From a checkpoint of a small mixture-of-experts model trained on Wikipedia: a softmax router.
Below are experts of layer 2 (counted from 0) of a mixture-of-experts language model. Rows are named router (the router's row for the expert), gate (a neuron's input weights, with its number), up (a neuron's input weights, with its number) and show model dimensions 0-255. Each number is 200 + 20 x the weight over its row's rms, rounded and kept within 0 to 999.
After each expert's rows: "mostly gets" lists some tokens that are sent to it at least half of the time; "gets" lists some tokens that make up at least twice as much of what it gets as of all text. This comes from a sample of Wikipedia text that the model never trained on. Tokens count by the router's weight.

# expert 11
router,199,243,190,208,211,207,237,175,167,189,222,181,197,202,185,148,212,210,205,188,209,212,191,182,215,212,220,221,203,227,232,198,168,192,211,199,223,179,149,198,170,214,182,182,184,214,194,157,183,166,197,171,201,205,203,215,192,131,221,205,200,223,191,193,181,201,215,198,218,227,189,200,201,210,189,204,193,212,225,260,200,230,176,193,221,179,170,178,206,198,195,206,194,248,210,218,222,236,213,180,226,211,193,206,185,204,225,219,196,215,198,206,187,217,206,179,185,197,201,177,204,188,228,191,189,186,188,223,240,205,189,256,184,231,198,165,179,189,181,163,214,213,172,168,155,216,218,201,174,219,202,180,243,213,160,213,169,198,193,184,191,200,194,226,177,204,171,236,213,214,220,222,191,186,214,183,196,196,201,184,200,215,196,193,218,233,173,206,191,192,211,184,184,180,196,191,182,207,192,177,206,227,224,167,218,189,198,211,196,191,193,226,204,242,210,207,210,213,219,206,191,176,182,210,222,197,176,171,231,198,157,199,197,197,219,207,199,200,184,204,232,191,179,203,199,193,243,222,214,183,187,211,214,181,229,197
gate0,204,208,205,153,213,210,210,231,194,159,184,198,216,203,184,211,186,209,196,208,165,177,175,201,196,212,206,185,182,186,205,178,231,211,227,213,212,249,173,190,194,239,198,207,207,184,220,210,220,178,177,157,175,190,210,225,184,207,204,163,212,198,168,205,209,198,217,188,201,218,203,187,207,215,223,197,207,219,197,221,227,196,173,218,232,208,202,210,231,195,201,189,223,190,183,178,171,182,231,175,170,181,197,205,222,190,223,189,199,204,187,241,209,218,178,191,183,179,231,175,171,186,181,218,194,172,187,207,211,211,208,199,189,179,218,222,189,213,204,165,193,172,228,191,218,216,215,184,188,190,208,215,204,202,208,195,192,216,206,172,180,220,199,174,216,223,177,200,206,181,195,208,195,199,231,238,222,210,202,196,197,205,212,229,178,230,208,201,215,154,203,191,187,209,209,180,215,211,211,192,257,175,225,213,220,220,183,218,212,204,194,171,207,224,211,196,191,183,206,189,221,166,233,162,195,240,162,198,199,170,180,204,179,152,218,239,191,183,196,195,161,179,163,207,269,178,188,202,175,239,210,206,203,201,219,238
up0,183,227,212,179,177,206,203,236,213,194,179,191,195,198,189,208,199,211,213,224,211,187,215,223,171,216,185,172,184,212,202,180,230,197,202,204,222,216,207,174,194,241,199,229,235,194,202,196,188,192,188,182,221,179,215,229,198,178,217,157,195,171,192,196,209,223,193,197,180,214,198,193,215,224,206,178,228,176,181,189,212,214,185,227,228,219,204,228,218,218,255,176,212,198,194,207,168,167,216,182,188,155,198,192,199,200,208,190,217,176,210,226,193,194,203,177,124,197,202,180,194,216,194,183,203,215,203,204,202,194,212,202,215,181,207,185,199,191,186,184,189,170,221,198,235,218,209,195,222,172,196,226,195,186,216,227,181,210,196,211,211,191,201,174,237,206,177,199,181,180,204,178,202,180,228,206,220,197,205,201,198,181,206,197,188,198,186,196,192,144,194,198,199,193,196,189,195,189,207,160,238,220,186,178,209,213,188,223,199,200,198,203,209,215,187,191,168,184,210,190,211,227,200,216,189,300,168,206,220,152,188,223,203,166,205,244,197,179,210,206,192,186,186,188,246,213,203,238,204,257,220,203,213,224,210,223
mostly gets: " very", " et", " Gar", " Soviet", " Los", " (\""
gets: ".", ",", ";", "\n", "2", ":"

# expert 1
router,220,202,166,208,199,202,190,194,231,207,209,193,176,201,210,193,183,205,206,214,197,180,195,202,238,176,200,208,222,197,209,214,231,212,171,190,187,218,220,201,209,177,193,197,192,185,187,188,204,232,190,176,200,192,206,209,209,185,187,250,222,219,186,227,179,195,210,176,184,211,203,246,183,207,145,199,219,159,217,204,218,199,200,221,229,194,196,181,209,224,171,216,174,191,207,218,247,168,177,191,203,219,199,186,221,189,216,203,208,187,203,182,187,215,142,185,214,179,168,186,191,177,203,213,202,186,186,171,233,203,201,193,177,221,194,203,199,190,206,212,183,258,216,221,176,188,195,224,210,212,154,182,233,208,184,176,198,185,198,229,199,169,192,170,199,239,208,132,160,192,226,204,207,224,188,218,207,205,229,193,210,192,171,166,182,200,193,228,228,216,194,214,180,208,208,185,210,184,205,209,204,182,239,195,149,202,172,199,173,199,194,204,197,212,222,233,218,181,190,195,213,227,210,164,211,190,228,189,196,205,194,242,213,194,234,218,173,189,161,205,221,162,194,208,194,209,205,187,177,196,243,205,171,210,209,182
gate0,200,256,215,154,221,192,229,222,239,183,211,179,209,198,187,217,203,195,208,199,211,194,207,213,183,195,199,202,187,181,185,178,178,188,243,176,214,224,190,182,155,214,237,191,184,191,227,216,212,170,225,218,216,220,213,172,187,204,210,170,221,213,188,201,181,187,155,210,190,204,197,192,203,199,221,175,204,208,206,218,191,214,175,225,203,168,173,218,219,170,205,206,227,199,201,204,174,199,203,195,162,179,211,225,216,178,203,230,179,200,178,190,200,186,176,227,187,217,202,205,214,208,180,234,201,194,210,203,197,220,209,180,214,199,175,189,197,192,186,171,186,194,170,185,234,209,202,189,182,228,220,164,185,225,184,176,193,138,195,184,187,217,204,163,201,183,230,181,183,216,187,206,185,189,225,245,211,202,195,245,195,245,225,221,177,186,180,188,206,159,192,237,208,183,218,233,188,195,204,188,217,176,205,206,165,196,211,193,223,220,220,185,190,225,225,166,191,184,223,182,218,192,211,174,222,200,215,178,170,212,207,198,237,202,240,183,217,202,197,207,199,207,207,179,222,209,228,210,205,204,163,183,199,157,190,246
up0,172,168,190,190,231,211,173,207,210,198,218,202,222,225,217,178,220,226,225,206,199,181,187,225,193,227,195,201,203,220,179,177,195,172,210,215,168,217,188,201,221,222,162,211,205,208,184,205,217,208,197,181,191,186,183,233,207,176,175,193,177,223,174,173,213,220,211,202,155,208,208,195,196,208,163,190,194,187,225,208,178,217,210,208,177,155,212,197,200,216,210,203,220,202,196,181,193,185,219,226,232,188,171,185,215,221,172,193,186,186,215,181,168,215,210,176,185,176,213,192,188,208,208,182,190,221,201,181,193,186,184,221,176,206,188,186,190,216,234,177,220,206,215,231,177,200,185,214,196,183,205,189,197,192,239,210,221,195,240,200,233,194,198,226,139,171,176,165,213,184,191,184,206,242,179,206,172,231,192,202,222,201,185,192,212,192,223,200,213,220,230,205,183,237,190,184,214,197,223,217,183,203,185,213,162,205,175,174,188,217,208,202,221,159,205,191,229,193,210,186,171,194,215,192,218,165,164,225,200,178,201,254,151,215,217,209,195,221,231,165,226,214,210,183,194,197,196,188,266,200,209,223,193,233,208,184
mostly gets: " most", " much", "ess", " Sk", " Summer", " because"
gets: "0", " an", "n", "ation", " team", " N"

# expert 0
router,215,237,209,185,207,169,216,176,179,191,207,192,182,219,186,193,194,190,200,184,212,207,211,169,178,188,174,182,208,206,225,238,190,203,175,176,214,198,207,227,227,185,228,186,199,224,209,232,179,191,188,185,162,186,194,230,237,182,187,171,169,213,236,195,186,218,211,202,190,214,180,221,152,170,201,198,222,210,201,183,211,210,203,160,172,189,188,196,184,201,191,208,171,239,197,150,237,199,200,202,207,205,220,204,193,198,205,171,179,193,212,189,174,188,192,202,195,212,207,192,216,203,239,176,174,225,186,225,191,164,199,187,178,182,172,207,184,215,196,207,187,202,225,174,209,199,177,188,203,176,218,231,221,189,235,173,205,164,193,185,190,195,227,202,178,163,188,263,173,147,235,188,226,197,184,177,207,226,188,218,205,198,201,209,230,188,178,209,191,235,221,157,191,179,199,200,213,191,211,189,190,191,173,209,215,192,199,201,180,170,197,215,218,206,199,179,188,209,188,174,195,210,153,218,169,178,218,228,212,210,185,227,197,177,220,224,177,192,230,196,189,186,239,199,161,211,192,207,199,229,210,178,241,185,214,207
gate0,218,203,199,189,202,202,145,214,233,179,224,197,219,217,254,176,216,215,199,217,184,202,211,207,199,199,190,221,179,196,192,176,184,214,216,167,200,199,182,168,171,236,205,175,210,189,200,167,202,199,203,191,163,212,195,203,175,175,232,178,226,223,233,201,199,191,188,215,166,196,221,214,200,222,198,191,219,173,190,228,215,167,193,214,169,199,218,206,191,167,177,211,223,178,224,207,204,195,182,196,186,209,200,204,201,206,208,202,205,206,175,201,208,223,194,221,201,203,214,193,131,199,228,182,202,225,176,214,199,182,199,166,212,203,208,222,253,239,216,173,196,199,217,240,219,220,201,215,169,209,182,202,180,184,187,191,181,219,190,196,218,203,164,213,174,235,159,181,195,199,191,238,185,187,205,193,160,166,219,213,184,172,241,188,205,178,207,220,199,164,183,228,226,202,218,198,188,208,203,227,171,211,192,202,178,190,193,188,235,209,215,192,153,210,208,183,182,210,208,195,176,217,209,183,170,203,204,150,182,205,196,212,201,223,166,179,192,205,195,250,192,188,236,199,227,237,182,210,192,200,176,207,196,195,218,212
up0,199,170,204,194,207,184,224,217,187,192,220,201,207,187,188,184,223,191,228,204,199,192,195,186,228,181,175,203,199,208,204,195,192,179,200,195,213,213,201,194,225,172,213,179,186,195,173,187,203,190,193,203,222,195,206,204,212,201,218,202,220,210,197,185,192,185,210,213,240,201,199,209,229,182,173,230,202,205,227,206,213,158,177,196,189,200,193,181,173,212,184,205,193,192,208,228,203,218,244,199,200,199,200,207,206,182,204,222,235,223,175,221,215,248,191,167,204,239,209,180,218,192,212,218,198,171,212,206,224,213,219,198,196,199,186,212,196,238,202,189,181,211,174,184,174,194,215,175,184,180,176,215,180,208,194,194,212,210,244,172,212,204,226,182,211,196,217,196,209,221,194,210,206,221,206,229,209,201,197,195,211,192,164,186,172,194,177,183,225,221,207,192,194,166,210,241,209,206,185,190,203,197,362,211,198,211,193,196,195,192,184,203,236,196,182,209,201,202,217,202,209,200,196,194,214,189,193,196,204,220,182,228,185,161,221,196,186,214,200,171,225,180,204,211,206,254,209,189,217,178,202,161,195,180,199,222
mostly gets: " without", " ===\n\n", ":\n\n", "==\n", " Pat", "\".\n\n"
gets: " ", ".\n\n", " the", " and", " in", " ("

# expert 5
router,203,190,204,188,178,212,194,209,180,171,190,183,167,201,214,193,212,179,194,180,207,236,198,195,212,194,189,214,223,208,212,183,202,218,192,237,194,203,196,223,193,175,199,199,170,161,194,181,240,186,206,170,232,247,265,216,152,224,189,211,228,238,205,220,179,171,232,227,179,197,232,251,204,179,178,195,242,177,197,174,187,230,163,202,189,210,194,175,198,195,200,228,165,205,239,209,216,216,209,155,201,208,191,195,219,230,212,217,206,189,184,192,185,184,177,185,179,194,201,195,172,187,207,228,173,200,191,189,183,219,219,197,210,191,205,218,214,199,203,213,224,232,201,200,181,218,202,209,245,222,189,159,190,174,186,192,194,247,196,207,191,192,236,181,178,207,187,186,189,244,195,200,227,209,190,183,206,206,210,216,203,213,202,231,199,188,193,203,219,186,161,227,210,189,226,197,200,201,215,188,169,198,252,212,194,189,218,190,177,229,212,186,162,197,188,185,202,222,203,211,221,179,187,155,182,210,205,221,218,200,179,195,199,200,209,170,208,203,188,174,206,201,194,205,223,173,207,198,216,227,217,220,215,190,205,248
gate0,201,193,226,156,208,236,193,218,192,196,161,210,207,198,215,203,231,215,209,206,173,202,175,207,209,192,236,190,170,171,218,156,212,203,218,210,210,209,182,172,170,184,230,178,211,170,176,189,228,199,209,212,193,212,192,179,166,168,190,186,215,212,189,174,208,159,188,188,238,230,246,200,228,170,224,202,205,192,222,191,200,194,185,199,190,185,228,224,206,182,181,216,215,214,192,245,161,193,224,187,180,188,222,216,196,186,236,213,221,190,196,199,201,193,192,196,142,207,198,170,188,224,218,209,220,204,228,230,204,230,213,225,181,155,219,207,219,192,187,200,211,210,202,177,213,206,241,192,209,184,188,197,204,198,213,202,214,216,180,239,205,230,201,176,234,214,218,144,190,198,192,207,170,236,227,229,213,227,196,205,179,187,195,210,189,193,194,192,223,185,199,223,176,190,188,215,176,218,236,206,180,172,240,187,183,188,229,187,190,225,197,155,194,188,216,190,239,201,218,200,204,190,201,192,184,221,215,208,202,194,178,184,187,181,219,197,206,189,179,213,194,190,209,169,217,205,246,212,200,191,169,172,165,214,201,180
up0,201,229,210,176,210,209,184,222,212,174,187,218,210,150,187,223,230,170,202,196,215,208,212,210,176,212,223,191,219,228,233,207,192,221,223,222,213,213,232,221,218,172,204,225,209,218,197,224,239,229,169,176,207,178,195,214,182,201,189,209,184,208,186,175,197,189,218,190,179,210,206,190,205,176,188,171,195,198,190,173,239,183,210,181,198,166,205,192,199,197,218,202,196,209,225,191,192,163,191,190,185,193,214,222,213,189,167,168,171,180,177,202,202,215,173,220,160,212,165,234,194,239,196,182,186,207,217,181,196,225,216,205,203,189,204,168,204,170,214,214,229,190,222,194,242,190,200,167,208,186,230,212,188,193,200,185,229,221,195,180,207,187,165,202,239,197,206,215,196,187,177,180,209,199,221,184,190,236,202,210,208,223,182,217,180,232,189,172,222,195,177,218,198,200,191,206,151,213,215,187,207,226,167,198,209,220,233,197,160,190,213,158,198,168,217,193,198,186,206,213,227,174,236,235,191,207,232,204,226,187,229,196,185,216,206,201,159,187,159,226,180,240,224,206,208,178,210,165,229,193,204,196,217,228,175,180
mostly gets: "em", "av", "am", "j", "im", "oll"
gets: ")", ".", "an", " the", "a", "am"

# expert 6
router,204,227,162,203,186,199,205,225,211,201,202,161,167,222,217,172,186,191,171,170,221,217,183,214,215,177,183,198,218,220,210,212,206,213,173,193,177,212,194,199,195,175,179,164,206,193,195,162,200,173,227,170,207,203,220,204,208,174,204,204,218,216,183,226,181,181,209,221,183,208,198,226,201,224,250,199,219,213,194,207,219,236,201,172,210,208,194,163,212,230,221,160,168,199,197,167,221,160,197,183,218,192,200,192,177,201,204,196,212,170,191,177,177,193,164,204,214,207,184,206,218,197,242,210,191,218,194,168,203,194,175,212,197,223,206,185,211,210,236,218,203,225,206,195,173,183,200,198,247,201,210,211,223,214,186,237,174,183,195,237,221,195,200,230,200,193,252,186,199,205,210,200,203,177,171,177,210,215,197,212,222,209,197,208,218,186,190,202,204,274,196,158,176,205,175,177,236,167,196,182,173,197,178,193,211,182,192,202,193,181,181,210,178,198,189,192,223,207,179,190,207,201,186,220,216,191,169,208,247,163,190,219,186,160,208,221,169,200,214,207,202,207,225,230,162,185,191,193,178,230,227,209,229,191,192,203
gate0,205,220,223,205,200,212,205,192,201,183,214,186,223,210,214,201,189,196,207,187,199,175,180,181,241,247,187,182,194,157,195,190,190,193,228,182,212,217,186,182,212,194,201,215,206,196,207,182,219,188,184,172,183,220,193,209,217,192,230,181,225,212,228,206,201,170,163,179,181,192,215,187,212,201,206,212,196,205,201,206,241,236,215,210,183,181,206,199,192,196,168,184,203,181,196,209,198,212,178,211,183,192,217,222,212,185,214,198,234,207,197,214,195,184,165,177,169,158,176,175,167,181,182,208,228,199,192,213,180,205,200,202,185,189,203,213,177,225,184,213,218,197,180,141,184,181,197,218,186,198,191,198,197,199,213,213,226,179,230,232,179,234,211,212,218,197,210,201,199,185,179,274,238,212,227,179,190,192,234,234,167,198,207,206,182,236,189,218,218,221,203,195,211,199,191,194,208,226,209,186,229,195,222,196,185,190,210,164,199,181,191,202,201,212,200,184,215,216,213,204,186,182,213,177,206,236,209,156,263,232,197,185,209,188,204,169,207,152,176,178,161,174,207,212,182,209,220,207,210,158,228,134,208,226,219,188
up0,198,177,201,234,211,163,220,236,175,195,233,230,220,186,202,203,204,208,216,205,211,204,190,207,136,219,239,217,220,195,233,210,195,179,202,219,186,192,198,170,205,172,178,196,188,215,192,207,180,212,163,220,224,166,199,194,225,210,163,194,188,183,175,178,222,185,200,190,155,213,215,195,183,177,195,203,189,216,209,207,225,199,195,172,201,198,203,205,192,212,222,165,206,204,209,199,178,240,202,215,212,211,232,202,221,214,215,197,198,171,219,211,215,178,199,171,214,176,186,195,204,211,208,172,201,196,208,239,219,171,193,235,198,207,206,206,181,190,170,212,198,184,210,226,207,203,235,254,246,198,155,183,177,214,190,190,221,215,209,204,197,203,203,187,237,185,205,209,221,204,182,186,250,196,172,233,153,169,189,192,202,217,228,215,231,213,178,230,186,211,213,207,186,146,177,180,182,222,220,188,190,216,189,184,163,162,204,206,164,203,206,198,186,187,227,212,192,204,179,160,205,211,192,205,212,209,235,214,183,187,200,211,179,195,185,205,205,243,223,211,216,195,217,171,189,188,203,207,218,225,226,196,219,196,158,190
mostly gets: " United", " Royal", " Air", "RA", " Steve", " Pre"
gets: "2", "4", " United", "1", "5", " "

# expert 10
router,211,205,242,206,148,219,198,190,175,214,189,194,179,195,169,191,198,218,181,219,201,208,195,229,194,189,174,202,184,202,219,216,185,223,161,192,196,222,178,238,159,195,204,238,176,176,200,198,189,178,208,215,183,235,222,217,163,191,224,180,211,180,152,235,189,207,203,209,193,229,220,185,183,201,199,175,220,225,188,176,178,209,196,183,221,203,149,184,202,208,192,195,177,206,211,178,179,242,203,176,225,196,178,210,227,220,215,180,201,184,209,199,170,189,182,174,187,210,216,171,153,186,224,220,195,232,225,187,191,209,217,215,192,199,205,201,172,221,211,211,215,180,206,243,189,215,203,199,223,217,175,158,199,199,218,192,179,195,201,231,223,200,223,218,175,199,194,174,204,207,182,198,198,204,200,234,203,206,210,208,181,216,172,224,183,239,220,190,201,201,201,175,228,201,166,201,174,179,197,245,208,203,210,200,191,208,221,209,223,228,189,239,203,164,173,222,243,227,207,233,198,176,155,198,209,199,203,204,211,170,224,204,166,187,203,213,188,197,192,228,224,222,173,210,166,209,223,196,206,195,213,212,171,211,176,224
gate0,225,222,222,198,207,198,195,181,205,217,221,182,179,234,184,190,225,199,222,196,196,184,186,189,208,199,213,230,223,194,196,188,257,198,193,155,204,201,190,187,189,188,180,188,213,170,195,207,224,189,172,191,169,212,202,145,191,220,189,209,222,220,189,209,224,208,205,180,218,182,200,231,232,217,229,176,195,194,203,226,192,174,181,222,193,198,209,223,206,182,204,193,183,159,184,236,191,215,187,161,207,176,220,214,215,170,201,188,228,222,181,186,191,192,210,174,195,206,202,189,164,155,217,233,197,187,169,180,222,230,228,221,181,201,226,218,186,182,207,170,230,196,191,193,194,217,205,190,201,205,162,202,201,214,197,186,196,193,226,215,176,211,180,215,195,219,215,179,185,195,216,199,197,219,168,178,207,209,231,192,187,193,227,156,202,176,196,215,217,223,150,186,200,179,223,187,191,217,214,222,229,191,227,212,216,157,204,170,227,202,209,192,216,200,241,243,247,189,213,183,169,244,210,149,171,223,179,203,195,164,208,224,194,216,251,196,205,215,230,198,216,188,181,202,202,200,201,216,195,208,217,193,218,200,203,202
up0,195,209,182,176,188,196,230,199,192,161,180,184,198,191,156,185,208,198,208,188,208,240,220,215,216,209,213,212,185,211,223,216,204,208,181,218,229,233,227,224,175,219,239,182,186,193,214,207,204,219,221,185,215,211,199,217,214,188,181,217,178,189,198,235,185,183,186,227,195,201,208,211,186,181,184,219,185,178,215,205,209,257,158,180,190,231,185,184,167,185,193,220,202,226,205,182,169,198,225,227,198,187,177,184,218,213,193,217,223,171,187,194,220,208,192,204,210,204,183,200,197,230,218,214,175,191,216,209,226,161,212,202,190,214,161,219,211,195,191,175,188,196,153,185,195,188,255,211,179,204,262,136,198,226,174,202,186,176,198,215,193,173,224,174,201,166,181,199,192,198,221,180,183,185,178,203,182,197,194,200,229,211,171,221,214,207,203,210,222,180,229,217,162,193,209,239,189,206,197,197,142,183,187,186,190,219,211,178,216,213,169,206,195,223,178,180,196,204,201,192,219,223,187,213,231,187,187,200,201,212,153,235,216,204,224,220,220,200,171,180,191,175,206,204,198,233,203,197,196,202,171,201,220,182,221,216
mostly gets: " Ag", "nik", "ity", "ff", " black", " financial"
gets: "0", "1", "9", "2", "5", "7"

# expert 9
router,180,211,177,187,206,201,212,203,201,211,226,163,170,231,208,197,221,205,202,187,199,185,197,195,221,191,192,222,198,218,235,203,199,188,186,209,167,197,212,175,145,178,195,200,159,169,198,211,226,193,222,172,228,210,194,210,189,239,209,224,207,208,197,222,199,216,245,192,165,198,210,209,186,204,193,195,193,175,221,232,227,180,201,179,216,158,155,223,217,222,178,225,191,204,193,221,209,190,191,204,229,205,232,199,177,212,198,205,191,185,188,195,207,203,193,212,197,197,250,186,203,187,249,180,220,206,159,172,207,210,198,187,144,177,179,223,183,184,176,219,175,237,180,200,159,194,169,229,185,212,215,170,226,216,176,210,159,198,173,245,214,208,190,220,178,195,158,186,202,231,221,176,220,213,209,163,199,217,184,209,205,222,219,230,209,180,211,232,166,197,206,217,188,179,226,186,195,182,179,169,198,196,198,216,213,169,215,203,237,177,223,212,192,202,203,197,175,186,162,164,207,220,190,200,213,214,202,194,193,183,190,222,173,209,199,214,178,210,184,186,184,205,208,208,185,219,200,207,217,209,182,161,176,202,199,179
gate0,163,210,203,187,184,190,189,168,203,221,200,169,181,167,195,217,180,214,203,197,180,205,183,222,191,225,192,163,223,195,195,159,208,197,194,215,219,222,133,203,191,216,228,144,185,191,228,205,210,211,187,198,199,185,184,198,211,196,191,194,205,218,179,192,199,188,135,216,201,202,213,195,211,224,197,165,185,188,206,196,216,193,188,205,215,218,213,217,187,185,242,216,223,218,228,208,195,176,244,188,178,190,237,208,207,195,188,192,173,232,169,203,202,191,197,191,196,185,129,164,201,233,199,223,206,187,207,176,186,208,200,190,234,190,193,204,208,179,221,207,232,223,201,139,205,211,195,201,205,191,192,218,183,204,225,230,218,227,223,194,204,220,200,207,172,179,194,230,189,200,177,236,191,192,250,187,192,226,208,201,212,187,209,220,214,202,186,194,208,198,220,238,186,186,171,212,230,210,221,182,174,208,199,190,203,185,218,206,176,209,192,196,200,196,211,201,249,209,162,213,194,178,237,179,185,227,194,193,223,178,164,189,178,190,202,205,211,194,189,181,203,162,188,168,224,195,224,194,195,221,206,197,196,203,218,253
up0,246,201,207,226,235,208,212,173,200,199,182,192,202,217,167,170,193,209,186,199,192,179,190,205,200,203,224,192,194,234,196,189,253,225,185,201,199,232,193,180,195,194,190,210,182,209,201,227,217,210,165,195,208,193,207,166,178,207,179,226,214,174,232,222,192,204,172,198,196,193,202,281,191,192,197,192,159,183,218,200,196,167,212,222,222,201,212,191,184,198,204,194,202,177,168,242,203,186,215,182,200,192,198,189,211,215,202,179,214,222,207,182,183,156,182,204,217,192,203,202,193,165,163,205,220,202,221,192,197,194,206,175,204,159,163,209,188,183,217,208,217,234,166,203,182,178,159,237,203,241,194,204,206,197,232,174,208,216,196,204,184,225,215,201,173,214,204,204,193,209,220,187,214,234,187,218,189,231,203,202,185,171,163,168,225,185,160,201,212,198,208,224,181,178,198,204,208,203,198,198,199,196,223,191,187,197,228,194,165,198,212,195,213,178,183,185,267,205,190,187,209,194,216,191,243,210,249,207,225,208,180,187,226,224,199,199,201,191,191,181,264,201,205,213,216,217,216,196,174,235,205,209,190,207,193,220
mostly gets: " Music", " Im", "ann", " bass", "son", " aut"
gets: "9", "8", ",", "7", "–", " |\n"

# expert 7
router,203,173,215,203,210,207,218,179,165,198,209,201,185,196,173,190,220,197,182,182,237,203,199,188,155,220,178,198,214,204,159,208,219,182,157,193,232,194,234,214,211,166,230,177,196,228,233,218,186,184,199,224,210,185,177,217,202,223,182,178,188,214,225,175,213,203,193,215,219,187,212,188,183,203,220,200,232,225,204,183,188,218,194,192,225,233,207,191,206,224,237,190,167,212,189,192,212,193,223,208,201,211,210,204,198,209,181,192,164,187,190,173,199,216,235,198,190,221,188,197,209,199,213,171,224,190,213,199,189,183,204,225,176,210,207,177,188,189,201,190,196,182,205,224,222,191,161,178,203,205,203,226,206,181,204,192,246,169,183,173,174,186,187,190,204,184,233,228,215,207,213,222,199,216,211,197,187,242,190,218,159,194,201,175,205,222,165,190,202,184,188,174,207,215,176,180,234,171,216,205,177,172,193,194,227,195,185,177,198,203,163,203,260,163,172,206,171,199,188,189,165,216,186,225,184,180,227,240,188,196,238,200,219,161,171,212,188,178,211,241,220,227,192,197,174,193,196,209,178,185,174,190,256,192,213,180
gate0,167,199,199,184,200,218,223,239,197,205,179,183,251,172,200,193,190,195,193,208,199,226,198,194,184,226,183,218,226,178,219,202,212,196,201,201,178,193,186,198,151,182,203,200,201,187,227,172,221,125,207,224,196,191,205,229,183,179,205,218,232,178,216,197,216,189,188,195,220,216,191,168,252,216,197,211,223,203,217,233,203,185,196,248,166,201,209,188,223,209,186,194,211,233,186,206,205,198,228,194,196,194,213,229,198,215,207,207,197,231,165,215,199,197,218,193,170,180,183,190,193,202,159,210,189,187,217,219,200,186,184,223,232,189,233,186,191,189,185,208,231,183,215,177,209,153,241,211,167,207,152,169,219,200,207,199,235,212,212,188,184,205,162,161,168,204,191,205,223,211,208,235,146,179,190,200,190,199,172,229,176,167,237,227,179,211,191,201,196,189,186,211,210,187,214,196,197,189,227,228,203,208,204,196,201,183,199,189,159,167,217,189,195,195,223,225,195,202,192,182,197,220,191,203,201,182,220,174,193,198,218,188,199,238,186,186,193,235,204,216,202,197,197,220,220,204,258,219,205,181,188,181,204,204,200,183
up0,221,196,180,203,212,171,196,178,181,175,208,174,182,193,204,192,219,195,192,189,196,214,178,183,252,202,209,204,206,208,195,194,205,203,205,200,208,217,165,229,194,227,174,223,176,208,173,195,198,227,212,170,196,209,198,171,198,189,169,182,214,226,190,177,169,194,201,205,183,206,214,250,190,183,196,174,204,191,196,194,196,167,192,184,229,203,183,220,198,220,212,195,201,183,204,207,187,201,214,213,188,187,180,148,220,216,213,212,210,186,203,186,207,193,203,205,220,180,225,187,206,181,188,208,215,181,206,161,205,234,173,194,223,206,188,237,208,241,200,186,169,225,186,212,191,215,209,233,215,200,202,225,190,191,209,192,161,220,206,221,225,182,216,206,211,221,180,185,188,218,185,165,246,215,212,227,212,177,202,167,200,212,186,186,193,216,197,203,219,207,213,214,167,214,210,247,217,203,182,171,203,199,203,184,173,213,173,202,241,225,225,200,180,218,178,160,189,228,210,223,242,185,225,191,201,222,154,213,187,234,181,248,200,172,235,194,205,172,193,159,195,170,181,229,187,216,191,139,200,170,223,199,194,165,212,234
mostly gets: " ·", " No", "oon", " her", "lor", "ić"
gets: "|", " |", " a", " his", " |\n", " her"

# expert 3
router,192,219,186,194,170,180,202,221,189,190,186,160,168,186,217,165,205,186,172,185,188,222,202,194,226,162,177,195,235,203,209,205,218,197,178,201,206,205,179,224,173,175,218,188,184,176,188,183,205,176,209,177,194,251,223,195,164,181,206,200,214,213,209,237,187,200,213,213,207,191,201,249,210,194,228,191,256,212,215,213,221,222,194,205,216,215,191,167,203,229,214,199,177,200,196,190,205,196,206,183,240,198,169,190,204,212,209,183,222,181,187,191,187,197,156,195,197,181,205,152,173,166,214,208,210,215,207,152,203,189,206,200,198,222,197,196,184,222,225,223,210,241,189,200,189,191,199,232,193,215,172,172,205,199,190,217,188,194,201,260,245,191,201,228,203,168,223,175,182,219,215,207,217,208,189,219,206,204,202,210,212,222,175,211,227,185,204,216,205,251,229,161,174,190,192,184,215,192,203,173,167,208,211,197,219,213,214,223,202,168,202,219,191,220,167,234,196,240,187,187,212,219,170,183,214,212,214,201,220,173,187,240,183,178,214,230,158,186,212,196,179,216,197,208,176,192,191,179,171,225,203,194,203,179,193,211
gate0,159,176,208,196,217,207,189,213,203,175,185,220,215,199,177,208,168,181,199,178,192,181,205,206,183,209,192,227,168,167,192,129,197,206,210,173,231,210,156,218,199,188,180,211,215,160,219,202,179,210,197,211,203,196,210,186,203,208,244,228,229,204,189,187,212,204,202,225,196,207,215,187,222,180,227,227,184,207,202,206,200,198,180,231,191,221,238,233,217,152,209,210,216,215,181,216,205,213,211,191,198,210,202,187,200,224,242,212,209,225,200,202,238,211,213,171,189,181,210,166,219,200,190,213,182,177,205,190,194,206,229,203,197,199,214,216,197,210,186,157,204,203,207,174,197,193,184,180,205,211,195,197,195,189,195,193,224,218,198,191,180,224,191,189,190,230,215,212,202,177,184,215,184,203,201,203,191,184,202,202,201,177,207,190,144,194,224,208,243,161,173,242,215,205,159,227,169,246,205,174,188,202,213,217,156,233,220,181,179,217,207,168,201,225,238,192,185,209,208,183,177,208,239,155,185,208,205,189,213,235,178,169,186,170,219,187,243,193,209,164,167,168,188,188,202,215,205,200,196,221,217,199,181,193,184,198
up0,210,169,242,200,199,167,202,217,222,216,188,218,222,211,198,167,188,230,169,194,215,181,218,206,197,188,187,175,224,209,177,147,204,190,197,215,207,217,186,171,197,231,146,193,233,204,212,187,189,235,220,224,224,209,195,186,214,189,193,191,189,238,195,186,179,233,209,219,205,199,211,197,193,189,204,248,208,228,197,193,195,231,191,174,192,208,185,189,187,231,208,201,186,210,217,196,262,202,196,204,208,204,170,157,208,220,193,181,159,193,182,161,204,213,199,176,207,221,226,166,173,207,168,228,200,213,227,160,205,208,201,183,188,217,228,177,214,197,219,199,234,236,203,228,224,219,219,228,212,239,194,183,174,211,183,180,217,200,187,204,190,198,198,188,164,191,190,181,173,168,214,186,221,230,192,192,194,215,226,225,198,206,183,191,201,219,197,196,236,218,199,203,188,210,210,212,204,203,188,166,196,207,169,225,193,200,187,194,212,161,198,218,247,234,184,193,183,219,206,175,162,230,190,231,203,198,187,204,199,202,190,252,191,190,168,195,198,201,230,222,187,225,179,205,195,185,223,205,186,193,193,218,160,191,207,207
mostly gets: ".C", "-C", "ce", " Andrew", " Allen", "ä"
gets: "-", "6", ".", ",", "5", " and"